From a checkpoint of a small mixture-of-experts model trained on Wikipedia.
Size: 8 layers, width 384, vocabulary 8192, 33.2M parameters.
Experts: 2 picks a token, a softmax router, a shared expert of 384 neurons.
Training: a variant of Muon for the experts, 274M tokens, 4178 steps.
Below are experts of layer 3 (counted from 0) of a mixture-of-experts language model. Rows are named gate (a neuron's input weights, with its number), up (a neuron's input weights, with its number), down (a neuron's output weights, with its number) and show model dimensions 240-287. Each number is 128 + 24 x the weight over its row's rms, rounded and kept within 0 to 255. Numbers have three digits each.
Before each expert's rows: "comes after" lists some tokens at least twice as common just before its tokens as in all text; "comes before" lists some tokens at least twice as common just after its tokens as in all text. This comes from a sample of Wikipedia text that the model never trained on. Tokens count by the router's weight.

# expert 3
comes after: "\n", "\n\n", "  ", "=", "-", "|"
comes before: "\n", "  ", "\n\n", "=", ":", " The"
gate5:109126101132139144166159109127163139130150125104139101108104141178138155091185168167119057088095164112142154115129140128137135128137161138135150
up5:079104143120108156141146114093172152124105116142087131104156132106128146144138131095157114158135142125140181134147124193142152141077144123141105
down5:117140131108108101159145171142124135103141077151141150131121142140113139108142091117165161084119127115144086088198106099103130141152120176141146
gate6:122149081138153108151105118153119117137154093096106139148152172125136159156122137091119118155135128121082111098136148115098141127116160111123099
up6:132138123143185125167163113132130124134127128103105157104118130144087123138094137143095134180107142109139102111137121122129156154126127134150152
down6:110109084133098172144121113132139156155130107102132109162149112128118179123090114128142132137118175139129102073148129125170119185086131138127110
gate7:117116149163150107112132125130113088114120118146099132125120144121108147138140164121113121099157117134122122118147155162132118147104149140162130
up7:105111089120096132119162119122131148128124104105154153122125138138126117127100148123161121090117141095134128111140151116118117141116095120103097
down7:168132100152104071058126109083133108112125149116121111124125119104095115136133132110114158124076144143137138122171109159129131158141155134146145
gate8:100140168182102145140094129107112131143124108134127132159163127134129158100107174163123159160093103125140129087103132101157127129120080117070153
up8:129135137118140165132110141178137131123116139128131066141082095098128184132122138114105126132117127122140135137099148146136089119131135076091177
down8:128118129177135069124091128072144139116121111145132112117120151180085125152083182121128129116111129142131126172135132126114159105130105180122081
gate9:102130117101111172139120146135153129118105131120125146135163149167091087101141092135110076077095096125105152125139140130180144152110130120120096
up9:140123111144107099120180118110145076090110119111107105125134110102094181147114167137126140119141147150133114155170139142101103121143168144187117
down9:099114143080127105185136170114103122147127081111102115119081118136151143131148179161138065092184125119103111116135110138137117131100080106122114
gate10:071089158151141114101111142132121110118137131121136168151166114126130132114164140136181132074107144126187092139142148128127106103121108141103124
up10:137131113124140129138149125122172109133095149127117171093088140082144103123120111112110151129110132151121108139101111144129153123109136129169125
down10:119146144148146142157185111087116119185130096095138138141159052166096104124098145103143143121104146143139151131139109128111104131165143146118109
gate11:136128109159091172184154165132141089180108148095114081116108149161113151157134092090125123117115123111161140161142161165138109136129134127107178
up11:142159132104110116100110090103137178145126130098141146145166137095131136090095139125140190128128114185139078122124106150109145124156118093098109
down11:115116122099142120140100146130108123115127107148125141088106180174129124109138126124125136131110084136124141105108120091165147141105161119126099
gate12:116128125105120197117104134111093077135072175117099119158129137089145156120135109120103114118156120108123157138088174147127132118158132137125142
up12:116155128091158133110126104141155140107090100108108152148120125139160097126102146095143090100144110163127098136151138076126158145112123109152148
down12:158079128093109162121087138100125117107126131156177166128127128123130113146116131126127150144146117114131137105115110093194139175124132148137149
gate13:129147161122092163109130146153142151107123138152138135086163119151169136091110153085128058135137104156156146095135095097115126136133114111126128
up13:125138097113157102091112116162109130164160161111099111129139112108117131138147138123193178113111143131099135157134135191133114074101118124105133
down13:104156120142176134083099085121109092122135149132113131144149110147153132145112174119112124117116128113121147143137138111098141156123168152149160
gate14:134136155135157128069158157136141164148160182103142119109153130095118101110137142159120186111116129143101144106096147147146112118163144170136115
up14:164137108121119124125176170126128162142154104174152145109141118137080086160113142144133116122129128131112113127116148126102136159097133121135152
down14:155104144129169113107079146151119129136136110060134124117140103132086097149161093175143090132162129114136118148159109091153107093151146113108104
gate15:107108081167145144126115134111150114088123092134133118099120115128137168125117118113119132096149104131139115117162112110088109119097131123157165
up15:100101089144156125110142111137175117144097177096119163122148173119126104121169129123151130137133096120107113093107094141133148095107152115135124
down15:117140075135121158161139133068106134162128123113147146119132156129110136133163109078101114110120119143134140094129103101103139167114143145138121
gate16:137121104103118140124119172151131146116126162163124147104098153135146143134115086143167101129109173144147095169134171126104111169143151116129119
up16:122110102097133114137111125141167110137143107120138116158101134088098136096168113114124142108134133146136089113125057103126155090169146082136131
down16:121140090123112125098145131117094149099096182127131126135137167165128104151121120127100159155101101155146115112083140178090099140128108122072117
gate17:136131135121123095136110103121110131137153109139153080096127134170142105115111086104145084110106136087140138170096152190155144119131129101141154
up17:154110146136158123122120078143114089098110110135175142099124142182134132170125158113164130135087138140101122100134101157113091158099145076087120
down17:169130094096138128149169122120101161138106141115172130166116114115104120075114100122143166159076123118134141142092108112106122086122146152128139
gate18:139145125131114130123182136138148139107100118119141109180147152135119142099128093143133112126150132106096087089144143158168101138088098110129142
up18:130122142096107143131163131107125173095160133121139113178109120103124141144128106140097122133101176086093097127096120114110095159119118128166097
down18:098149135106157109137085109132145160141149133117140128116110118082129114165105115098152151123169136111133102105114125113099139153116129155146112
gate19:090162104140112127134138156127071137091119145146086160133121109113083145075107108130169120121156136162129100123099175093097135111139098124141134
up19:116114153076185130117151126126114117104162142145178110135152087122129133119154131119138117108138142143127127150155082124088137104138096140094087
down19:181189115130102121146150091114111106120125111171177121140137106146102103132142154133136122158143117130128152125120104118126077099130131074110140
gate20:165113166119121087156077113110106124118105142112152133136120122131133146144144143164088113114123152137119141119167128099140121137135119149113100
up20:168160080095096093131121123106172145115135134123118087093093099120127107123128103092163132128148179179122081115132116121130119117142140124137142
down20:114173094144145110098166128143149115140112115166109136120127131111128188112083163167113100136122127107125181110137157112122169132112146179131138

# expert 11
comes after: " |", "-", "|", ".", "  ", "="
comes before: "|", "-", "=", "The", "In", "  "
gate5:138145104104082105190144158130158116113127152095114170108146080112146113142124146097170126140122139108118109135123124114107142104119140134141146
up5:105143160150114153180172119165137113110176116148178096097145094140101158125111076104107150133132121108175098092115142103092117159106156129108116
down5:108099177096171133137133121123159103071107094143156124115131118107120107135111163108104139196124106120116131124142099137110121172104130100157097
gate6:090170095123135120131175128139103103144126123152108103135147110130164136127111176106125157131125114104094157157116112169124117061148126118159137
up6:099145143079122118144144118145142123136154129160115090154102100157133108116118116115145125145092131098129141141106115121129121086118100132159150
down6:145143126138180112110098103096166145088135092149097162112145103128138136130138096166128102112147084097147126118075153113079182131114126123119100
gate7:120131113139139095115099132106121130116152138136099146050128161104105119124094147102144133153133097164127137121119147151117115133133124105111148
up7:152107133103123142135141130119125139113100134119137119144134109114169132165125136165117136104115122125150134127138153096105170127129084128175139
down7:111140169169143098104143107158109062147172094136116118137065116097164110132108116115128106115131126110134072152155178164160154128135173145156141
gate8:133152108202129106152109112126152119142142081116136124104176150099110106107132098183122153114125140095107107095089124139148161103168132109155108
up8:105138152123182147095152115128114148093101119162127100115120131172160143120131099135105104117108108091164138116127102104123170138136105146122159
down8:124157117101095126116155155170113158141097132120095122138177126136156121145138117134133113125100150122112181117123144131114131118132137122116078
gate9:098062120155106136118160102108150137181117126111109144140131098139124149108116078101162158089128116121138112114133174113133132122140132153161137
up9:125105169177115141135132154137143190150194132086132097144146092140136160121096100100180113096099120117131091126151133152201112141146136110090111
down9:115118126094157164130158118157134133097132128121117081136096134111163134112125150140151104128106168150170134097121140114130128157101138111154145
gate10:151152135120113130146111139178106107162144140134142098145185123109133187101125146121122129067144108123141137144135120149092110118141180125143135
up10:126101140114105111164115146123101096158128124100120130112158121135112114109104109132152067162107137114145175098160140157076091126120168145087075
down10:140097098177104118094162135113059158149126113089125139085130109166129094096154126128130144112174153113134166110072110145142145160097099136106119
gate11:144113142129129106145147144158150126057157149139118136147124134123129102135126096125151154126081127153124107130147168128136119159147140126154155
up11:086145174105155125083110174167140148160145124130204112101140140133128109122112110155137134151153124149147156154148103087111134096140109119100116
down11:163116111158165101078160143110129142117085140138128127154113164165133134129094110112126155126132120160125119137121127118110122134117090157131129
gate12:104129088103115141111145096105132144151140144148089160114111136168112144164102132137130123117101182100112135143141126140148159133132152152106098
up12:171094145099109165149161136119105117101087121142148085177117134164109093142082115137130109105123136163117166130118140145120156163106153120131118
down12:127156153127116125139118060143114098110119129131123135161093107171154144138107128158125124089131119150136151115118144124111149082159139111078098
gate13:109142108132162121101110130188086089092114158110154141131107123152120138158128118122137168109122102137113185143111144143125110148110178107136135
up13:156146110160121111136133098115168142101112117152142167122194166132139145106079108146121138137139127163144081116146121126117095104107099102149131
down13:125177122122124118105109107140176100096102168147132160083126140163104135151099161103165114134135122111113118126116082105134122152122129152140092
gate14:144109121127123104157102115116157132141197152103098120132145120170129148163120183146123172113133101107092086133136155163109130129148152166140116
up14:137121098112102095142234117118102121115065162188172114140118128136158121089116136104134138170136156140142166127103109127120136125130106092115148
down14:119092116152146159123104131133099154179136126145176129116105125082108114110153165104128162104109142156133159102148103162091109135142145106134138
gate15:160115070091080105174113119113125114134134110124088129094119104130121132143169144162130147114152147119109128117117122109135102171146151113149095
up15:122111147138116138135124206098124121124139105134115098163125156128073116147134076127112165135150136150126116122124147174116169147133141121118132
down15:155134141136136053110117174138167116135120193134121086148103150134134172099126185174139131143131108118143137129130122128145157126134137119149131
gate16:120127133136120064151104101103067139150076131134101110123122100102127124119135129154144165091086131148106139143114117175114107126119126114140161
up16:176131143140153183130106109093146117166113113130104159134099149163085142105108132144139101141107121131130126125151164111152148143151130138163137
down16:156143131121119099132112134143153139100144132126117107131117148091114159119123096157102175113112117143093119134145125117113148170089157087101092
gate17:119097181149137155135105142123132111132071117121105136118122099113107138162142089145082107123145134160160105128163104130134150110102118112168118
up17:125139105121130148145139103126102139137140114113106115134144135134122130169107122121143122131132182106162137151134150087115082118095118124135142
down17:103155119132117137134143120136074129108130119090165123130162101145101127143070106126107145106154138106141117128097133069125160122170136125164105
gate18:146147111116130145162132156156112114102145174136173153135143155123149146126152119138118135115158122146131148117111103134073100118172126130134125
up18:163109104124111143134134092153098156149132139121130123119127139184109114144125167144125153086118126162096132163136150127169125126121146115127117
down18:134119094107135135119105094152117119152059102161147099105113076118199138146119101103130145128141115123146116118136161146098137081152130141134135
gate19:140147109155103123123150107127141072119103097092136103105116140143173141107156150149132117143121102134166087150112124112118122120122162113154126
up19:156158139118107139118104106123145146132156123068142114119127131122138138133118153098110129117105152090143184144126134133125133135145138137111111
down19:112148111140108130107104104145130112122177125095198160110134168078129121115130123149088128117131121079122108157140087127152166161131105117089113
gate20:104136126123131106118099134125110068102124145139095111088131141111105161140136100100129164133124119127160118142175158160115174113136125135182166
up20:074141160098120168089081119145139104128116111119121106098108128147162095118162157102120134129147141118148155135093112136115113139075130134155130
down20:157124118108133110107106143090130125182115088160155157115146117125124167113121094109150176131144143173111142134169149147154148101089121106091126

# expert 8
comes after: " the", "=", " =", " in", "19", " United"
comes before: ",", "\n", ".", ")", "=", "\n\n"
gate5:137137127150123151133130115108147143135127118154161160126112126095099135139145123092121160104147147174127185166134112175143153130163108125084102
up5:138131159088099087146139148096142080118133097134096143147151117103164169109101110105124109143107089171157098106166117125113168161170105122128124
down5:141116078121118131108101113095089129110125103106138135115123180143135140118121126094145120120117133152140169140143121170095101117168111126121120
gate6:117130112115151081142098131105135118151146159068156161097153097105137133097131111114115114121088131123155108124099150094109113107126101116092131
up6:150093115149148141132143145162180131131135147133151159122173179107177123145168108127161082104099148122119092102167121109111119086190158131133129
down6:192091101101121135146131140090095124113080075171167105129140146105186149162129054122111116061095120149112115113129107134111156137159108151088082
gate7:133179122095159126145117157155151085150141087150138147126111143092126173099124137117132070093104154132133123124134182118169174105139107073124109
up7:125142134136113102155135127138156099121100092097132115153106125130092106097097124140114116153138165167087140140101158132136127101136107140110069
down7:122169129145126145125122096138082133163108148124120114109155136136106116102160172137089103169133131126144176126095130147134147155136124124143127
gate8:089115075138134195163139118136133119105103181152134112172145151110156129131096120110142163142161138134141152170179169148127132111134136153097106
up8:142084153130083148127151125127110130139105173159142127126103118110116101179206139138115176141110119155110127099123086156119154112155130115141145
down8:113127131154093159088099097115132129127074116135110153128090071076093099150103123134148092091101103140147126148110169165135139142122130132174172
gate9:111139120130109153146124138150156135154117119104125178123105115129083140151154080119139149118127129138091132108101109154157179119104156116037118
up9:084111093136119155102082134187203147156121128110125134154144134155154147145115123118138135112118144130119104129128145157147139125110137157107116
down9:139129111135109099086138123142160150114140116179075110162172138137123114116147132131133138145117119131135118154100108140175101131165168152106108
gate10:124125134153134085149124152133129153129135124071093189180127175103136134150161121162129142110118131129125103085158155142109157140116083110105178
up10:107135072102133091119112146162124138161151108103158175129133145152124138142147150134110127146156144175158149152140102114111125082121126119116152
down10:132106140131131137128128146130184119110116139113102178132113132146135092163109142109076113134142107116163145150139132137157088139103121109133132
gate11:077139126135119165101135110140140093135115126146069111091066102145123126111165139123100185129100104082173104076142095141110122104147142127123113
up11:130127177155177129140166140098129135124127123123102137126145096146121114160095127132175139120174115117157119122077155134104137133162099158133144
down11:130126104147144151135161107097096109130154101126119121131094059143099113152156175144145136120106116120141115121158169191101123121157117138111142
gate12:149138127122134096103072154130094094135127162094155116113122166109103130104086136098122119144147150106161145109100141107140130130112126127135135
up12:113165131118113136139095124124114137088162192124130123155121164151111120122116110106156139116141126117172115124069162106136125146114147144109130
down12:149138129105131091104100136141109151087125138156133111105131153133156137126094162130117121115088143130167163070107114110104148148105150142127105
gate13:160153135136102109146132166127060143121110163148132163148141151116172179113130101111119133110075132130121101115110102161136145110124136127139101
up13:119121119123131099142159144131120191144128135126143071130138158160129120072177172116120112133126119138112150127139120072124153100164117114122131
down13:153115131128139148079139182115118163184130137131106163136066101144109107147117179128085141144131144173109174163126063124115076153132117158101117
gate14:110105148146120107121134118141122123139106126110132155111134115092155157125160069161119156102126162129070141123168129134114144129118096142100105
up14:142087112151160100128147175154131166100114116109150153092164140097117125107152140141163146095124159112097154112149121126116117140090095104137123
down14:115119099128126104134107122145146160113108134116135141118132121154125093133104080102104109122158143111130085149152128152136108094134091104134096
gate15:100133143158104116145110104122173119114125109113146135119098120133149126119152119145145125126089145119101149165117143093142113119122170133148135
up15:163099097079107154152150159118094124161108127161113162128132123091080074129135108169107145122166150108119110102147137092121110103080144152096132
down15:077176146127150164081153099184120100107130124115102110127104119167128129105119152084113159140115121140096095156098157143144124133083111161179096
gate16:131112121117097136134137159140126163106122122123160107108115114123135137114098128148129118124155150087153118140120140095179177149180115142102187
up16:112167109128146117098180128161139126112145145112141152129091072107138155102132101129095127126131161135139108075129154111135117122151108085116122
down16:115138129094106110130117106129148190124120121157137121151138159155122135167155157174074162160102097116107114093111135129145172145136178157124102
gate17:101118136131117120132110151178171102158097113122085119104142144134152090121087138171101142134122153065159193186135147081153162138136117174110155
up17:125096125162116134154091080151184127110142123136136101122140144110142135144092109119123125111119132087157121154167173085162129125126150118140147
down17:147132158138097132110126151188127094136162119198137105116132120141162145137115127140112109148121092139171089150141118155136126145160160111122089
gate18:118096125143142136117122159149132178136122153148093106079140116082154130113138101133154179154124136165131150150142097126154101100155084075138124
up18:118140135150109149112065114103147166141185129150156133119143118116154130096112168122132152154080127134132139158138127112144120142086078129145096
down18:128185156095168175121121157142134160137153161146126101138146145106123133118145127134102159180130122143126126126142131123144149136174181138117119
gate19:119123098122152141069118134088113139130110099183127068158061144108171166151100123120185152122125114133119129104114102125110151096153091165120133
up19:143130144106132116138109142132151104100133153111139102182103094170136143132142154097108148099097139144132129127118097120161138114149102145154117
down19:096180118162106109163114101065112145103132140150128112112088127175100104140118123142118135132130111163129146186094121124136141137120106173166116
gate20:166146130100107123163127120144126132134112137080127105096111130100151111140180099118105143113130104134124148137191126147129081151126099102132136
up20:099165099139071141115135120130112096131166134160126108148083110150098142081090144135153142133096114101133088112084123119095120138103173150134127
down20:115150171092147159111136069138154132123108164116145124143134151117116076118148150146141112085149122108112156070129074152147144121121109153132111

# expert 2
comes after: " |", " the", " a", " (", "|", ";"
comes before: " |", " of", "–", ";", "%", " 0"
gate0:148096141121135126193137132127143088112131124114095132143130083096112152149110108120094129127122114110120187102114112104129131144145109095143137
up0:115185176103114147117132118134106175134107129157174137088134174136171095128113126169121163120120120128123122087125166147175136161109118135097111
down0:071123110142131087125092157138122157145142083155102147133167134134121086171156143157144103094147100169115096130137092115117176146126112179137115
gate1:152103117116114111132109107147175141135123126142148106098091114166144131123148097135133091119119171143140127124133075125136174163125155096164104
up1:146128110125113120123131136109087133163197133154132122131131150159082171119101124128128154159130115165149144114134155102101152105106151101125159
down1:148128124146146124112115155152122126134141139110105168138144077138142067172126143109153099108123136091122147103108123158122090118098141080102128
gate2:117133108088135123146171100169126122118090115157139120152095129082159120122126093134112125119151139101113125117156068093125096117132149113146107
up2:109122135133127142134142128131139142133108116139115115152076129114156145164146137111153130104090090135136119114123127123121110128097166125090157
down2:152117162113131113123113156178077135117123131153114130139105091109151132149115183124096148144156126145162091124156095132167115157121137152139146
gate3:136134114139107113111129143115147114144093134127119117129132108153151148097126104155130148131173105091119163129101148129150136121159173124145117
up3:136141131141136144147121132167112152161134113099120135113150142095136094122128150132160102140094108191138094106186104112099120141084125093133135
down3:112115127082101137158158115106109112190132131084139159129143155097086100126112073161153132106163099124098115098147132124100076115136161099102121
gate4:130095132118110105136137155080117083101146164111118124120145131132086178104128077123188135136100132090143148120103086107113089136095127112124194
up4:121127123154110141164132125104146139130120135104108124135121128131086126080104131152140138054110118105130118150120147129171081100098127142147162
down4:106109097140164119105137187109152111136132153138139186123117121174125121161141091101104094115107125137110137115113117165151095139158130133138170
gate5:121119082101112147140109102117179115112157092132156144151109130122127114148170133115163146121152135119116112108127110080109129154171101151115091
up5:150101118109137125127120124129149069120120120144109108146122175135076135119129099133127173113146096081092146101170161147110131107114158129111132
down5:129146094161122117094185133146102081093144117185086137148141105125111127182091143088141102129142111132126123142134127138140126113139144104147183
gate6:096138131131141158100114109136179118126108117108119140112160111134164131120131142101130148096150120156159202168156151160090119121156127173106148
up6:127140114174153137126156158125146153121098114110090155123149113121115068129151114087127100102148137166135147105159153150128090126136132187109147
down6:113140139095140177134149135093077128175149129108146117140131127178131137106126115140158124115122166145120153131134142146132097133109080135144113
gate7:104092123139159149102175111149099132099140123191140158152108138121142111117113088130124190129156121183152165133123125132122102068146115104133163
up7:145147134138124092169143090091132107106173137111112165092162145166114120085131133146127125132129166102092089148104104153141139142084142147084148
down7:137121117134111177075109096153152115109132135094116118095141098136123140132141137152099121133116137129123130147149126186160138176137104098139093
gate8:143153127165137108107124133123144149138088164116112087132072143123131151120161129154108101103139056093126122126088114127137142136157135125130129
up8:093151149130105130128102123122136105090163121146102129105134109143147159109127155119157160117103132128079143139137163136143125128128134113128129
down8:123109119115144152139102133143175125123132120123119139117115100149144170094126157090136137133123122155100124136094111090145108122102114111095156
gate9:128066147125129134111143155169155099113101137138164111107122100157152170122152122068109090118107141076142154139155120099112094124132153151129087
up9:158139122106127118127139098092108112154169068110140139147132107138118137108126127110139123141149136099129108086124151156154125141126089104084128
down9:136171137106127142112111119104143162130116117123144156176096158136117131117131138120146132135112130130136138100139093103094129142128116135126135
gate10:149153118184138157146120141117095134131109101116132165123122104125102113140130101157122136130118103116152132097150069091150108120142135137128127
up10:113140091084100114120172105101117122080135174105099138138106140137135111102139154147117131099139130104105131136079157135133158067131088110112126
down10:134150118084149119159148101124108155141157091088119113150140154118160106108134090131117134153138144140095111119140144159128115116098101133153137
gate11:137102119101101175166144130105108151141126160093112112131143091150149119151159106086148107169113129151134105145170155125140130114130122178146181
up11:160179090167140109125116143106108091138126131190176152122108151140119126098112132120120129110112103121136176146129110085135103143147120132166131
down11:113071151122112146142112116113125115118110142149100105128147127144149165122146138144116115103125175117126165129113123112118127131156171158174137
gate12:101136145107104106129117118112109128153149138107144123149118115125104093125132125101152114159106107098087121168152117095140108152168128166109156
up12:135106099122128138086111103142145059122104121096127149153118123131171163158072149112146122128143122153125138123085098112139094145152139148127176
down12:138146113122088116126139121146170133132110148117085092104178099131133132106149117110146125128112158120182095064160154137121106149153114108108109
gate13:139143154119116092103118119169136131123120137161085102138141143126130173142111114151164140144109118126127111123071131107182124148158132087087095
up13:120091123117151147098150157171121104086129139124114131142140160148096129125109127146132162144128126132131108195112142143113107149155172122088138
down13:130146126153092137136130157134128129138130147122144139143143142103114152123202160120147117128101110177141127152142116127113161110148167112133095
gate14:117130123108127111141141138101131124143150135127098128141139122179157114132098125123102097136100164137129221110115112098163154177085172141130129
up14:120118158116101111122142083129127136103128124135121123112111113140115172158139097143151152111123131151146126124110187108097098129102105088140131
down14:128147201107124116137128137137099127110158125111108122131148165143120153128151105121136112129134130159117159148102111108064093139126103125137119
gate15:135148119138113140136169146121148165121124084112143086133126155103113128134122107102115144081169129119092154077148121122148100108075128122131152
up15:111096155154151125146112073125116159128141126106089165149078135129140109122158090131137132107127143120148122118139132124111125145098123107145095
down15:140101140134145072115139098136124170104107102097138123106103132118140159097129146161137115127133097154114129100105110118142141112123091107165160

# expert 5
comes after: " |", "–", " (", ":", ";", "′"
comes before: " |", ".", ")", "–", "%", "°"
gate5:142137127112121151097100097140168097122121155145135118122134149136113147128129111117174138146138116114130147145126104158111149120172161166123186
up5:152134167100148131080121122137155105126155135121143114108151146130135152135108146120117159128157116100125155151142153183116190140121131195129154
down5:167124152139088129135117125137163152135122137120113120112092168131114092155106138159141111110123156137125130159145113179100121129099127100127134
gate6:110161167118172127155120099173143111107114098090111138150100111160128105154131108141084135111154115125109201090121150135169106145091113132122123
up6:082131178132082179156094096119140091106117110117100142140094132136119123143109101137146118084182117142178123097125140114121118125099136102143100
down6:096103109129142116108111174158127112151092147095110113094181090126115091083123102141134103143126172115129170116148149143105103139132134098133152
gate7:152141149123092146147166118128172146170136146134152154132120139086138094111082132155092157095122181067090159133125135139115150132138145128094118
up7:146142124143155083111123107125075122093122133105132149159121131204128153140136106149146102128141100124113117117118137143099120170087138128118129
down7:135125148181098082109073143153110101142123117182098146145143115129158132127131171162101157123137127122135113061093107131152083124148153114122120
gate8:137121156120107128149123109178146160120088123134164096161081097131110089152158104077123121094154146158096137127087115142160213112119149142160164
up8:149155104118118161134121134147103114136102096086090086110119095146122126078131137125148139202142121143130121129140120120148128158100167130176119
down8:138114114120134112159173126138145106169191085139097113125173148178157059110111154117116095110126136174146134121083108140146145159134143114090140
gate9:117175110104102130142151112117160138158163114112091134082121131139115125138143093114142138139106107154120128157121169112094175099120164102106119
up9:102143119130150178117119147152142115158121108156128133184093121164140136096140123112146088121131124142187123130142098151114129131095130133113104
down9:104149133094085093145137147149118086110101127130138135160101153097113123102115148116134129138111133115100120068115101150131107121097159144134146
gate10:130112138165132159179124169139127119157106140100128142148086101116132145164087153074132126129087149124149118104172154128158129134107152148133146
up10:101133118057110136068107128159147149101088178125120099090162107126119112136157130136131129159169110104112171153113123108140170139106133102133100
down10:094107151157178144101103179127131094157112122195155126125118139114118163094133104135102166145120160152112145154184107137093107114138124131090116
gate11:149133123139111168178125118126090107145161141137146144100146129094138172105156108129157177092143116106132162107150081135090108173171116108149108
up11:154123102174093141147128089124093123142165130084150072093085111144143125122111108113141108079145139131174084129143149135130138124106099128178106
down11:118169126168101115142113188132151152145124128109132139104132156140116158148085148137108153114174107116147111100154090102139163092118125129167142
gate12:126117153187134121128118170114142144104110048141144133090121121116090103114107115135108105122139131122159123134073102123126154162169144130074138
up12:099129107116155131134109144171139126099158094169152102104108142127164088127106134158135130138140099101142150115116137126101125154147125107092123
down12:115124092170093096124165127192131117089135170138125100127099160134073155145115107114124177136112106130124156141087141117131081102143128120135124
gate13:144137161159161123120159117126138151154145104080113080096095110108169094141154120147110118160165169088137125139146142169134166139090110111153119
up13:123143137123085160127130120090101140090087161137126148085123120118095145143113135140096130141110167081112125136109137158131186133147128135101109
down13:147093096166172112165124123144116123121132121138149123159133103112148137137124106105139165131171131104127103112112132126093142151125119129067120
gate14:127108087123112153125116123123179125141144100118148113154111129082136156133125131086135130106123124119144157157118092147093103138085150132161159
up14:094120126093156124115105140102150112133145133132097114110116167126122126144099153131115072166106116124163126098134109118091123135115167117106096
down14:100129121137150134146134103148111122103113190103125111136123121132120134140182144142136125086113107107122154150126115134088127117104135122119118
gate15:143086116109159163118075128110117151116151113141116145093091110184149172143124100122106190152156117086156177107165115133124088150162106154112077
up15:152106116134132147088118132103115172120130103166114135118100146193143118155126129110082156144171140138164123090183109122093112122121110136169141
down15:154150100106114150109113097105162118134109107148133124141130113105127101136137154119093121137102143105174147080172137130106154114111147108139072
gate16:114113139083148114113113132127132135108121125141106070114096158122129179127118106112137171121171138128129141107143108101131149124133135138183140
up16:205128124132082108163131120135150120124121082109128140120155144100104112165136117110117149120118090114098148141114092124127170106108145110090098
down16:081100122173163138138102165110086148097089130108135130123136126172166143128086140113078138158095126103114103095123130135127140125147152141144100
gate17:097129096105150151139119146081145117115114118106127090133126108155136160134135113094155115112116151166075129111154120135151144129098147112121170
up17:157126141112133149167121153091148100103145136142094123121130156081149089140099097135146125109122094163105126095126136116115125107139121143141164
down17:091077150118089121145154147152122115097094103124149135129112136129131166121123110105135106087094123133113157168163133084102118154168131166102135
gate18:118072147127141134107163097129137153116118106182153146166122122146090140074129146126156114185148164154117140148149161096128142115143084157123114
up18:161152129115086161134153184128141149125132110094134119134112119116121106165124131122104122145123123086145132171113113073200144121108168136111107
down18:147126125097125111120135158138126149125092163104125075154155159129165137130108091109136132145128128155111086184159133129129129139119118151094110
gate19:092134139131157186121157080142138114098123115122100137132100124124142087145161105128106144127123129104104174110102105079087188111108139151151114
up19:120111136116139132114117119147105124114158162109137174131167131127154128122104139177112128146083151100126136108100144109127114140150140115110141
down19:104083126114127165145127130206104164097127166138146135084132134118096082186114139126151161147092130093096124115120116132130156106125159134102130
gate20:111106112139126128159123098155115143160131131142102132156086164132170182137119097139104114112195123106109149156148133105158093120146131132128122
up20:150145110149128173142135146146145138106111124156142086175105133152130071149160132091121134128112160115124128099144113142101091114123175110109145
down20:116092097145146147153106128099107140111118130151180145148142171118120109176140121129114120115120129120089152169150138114108149155104120090129090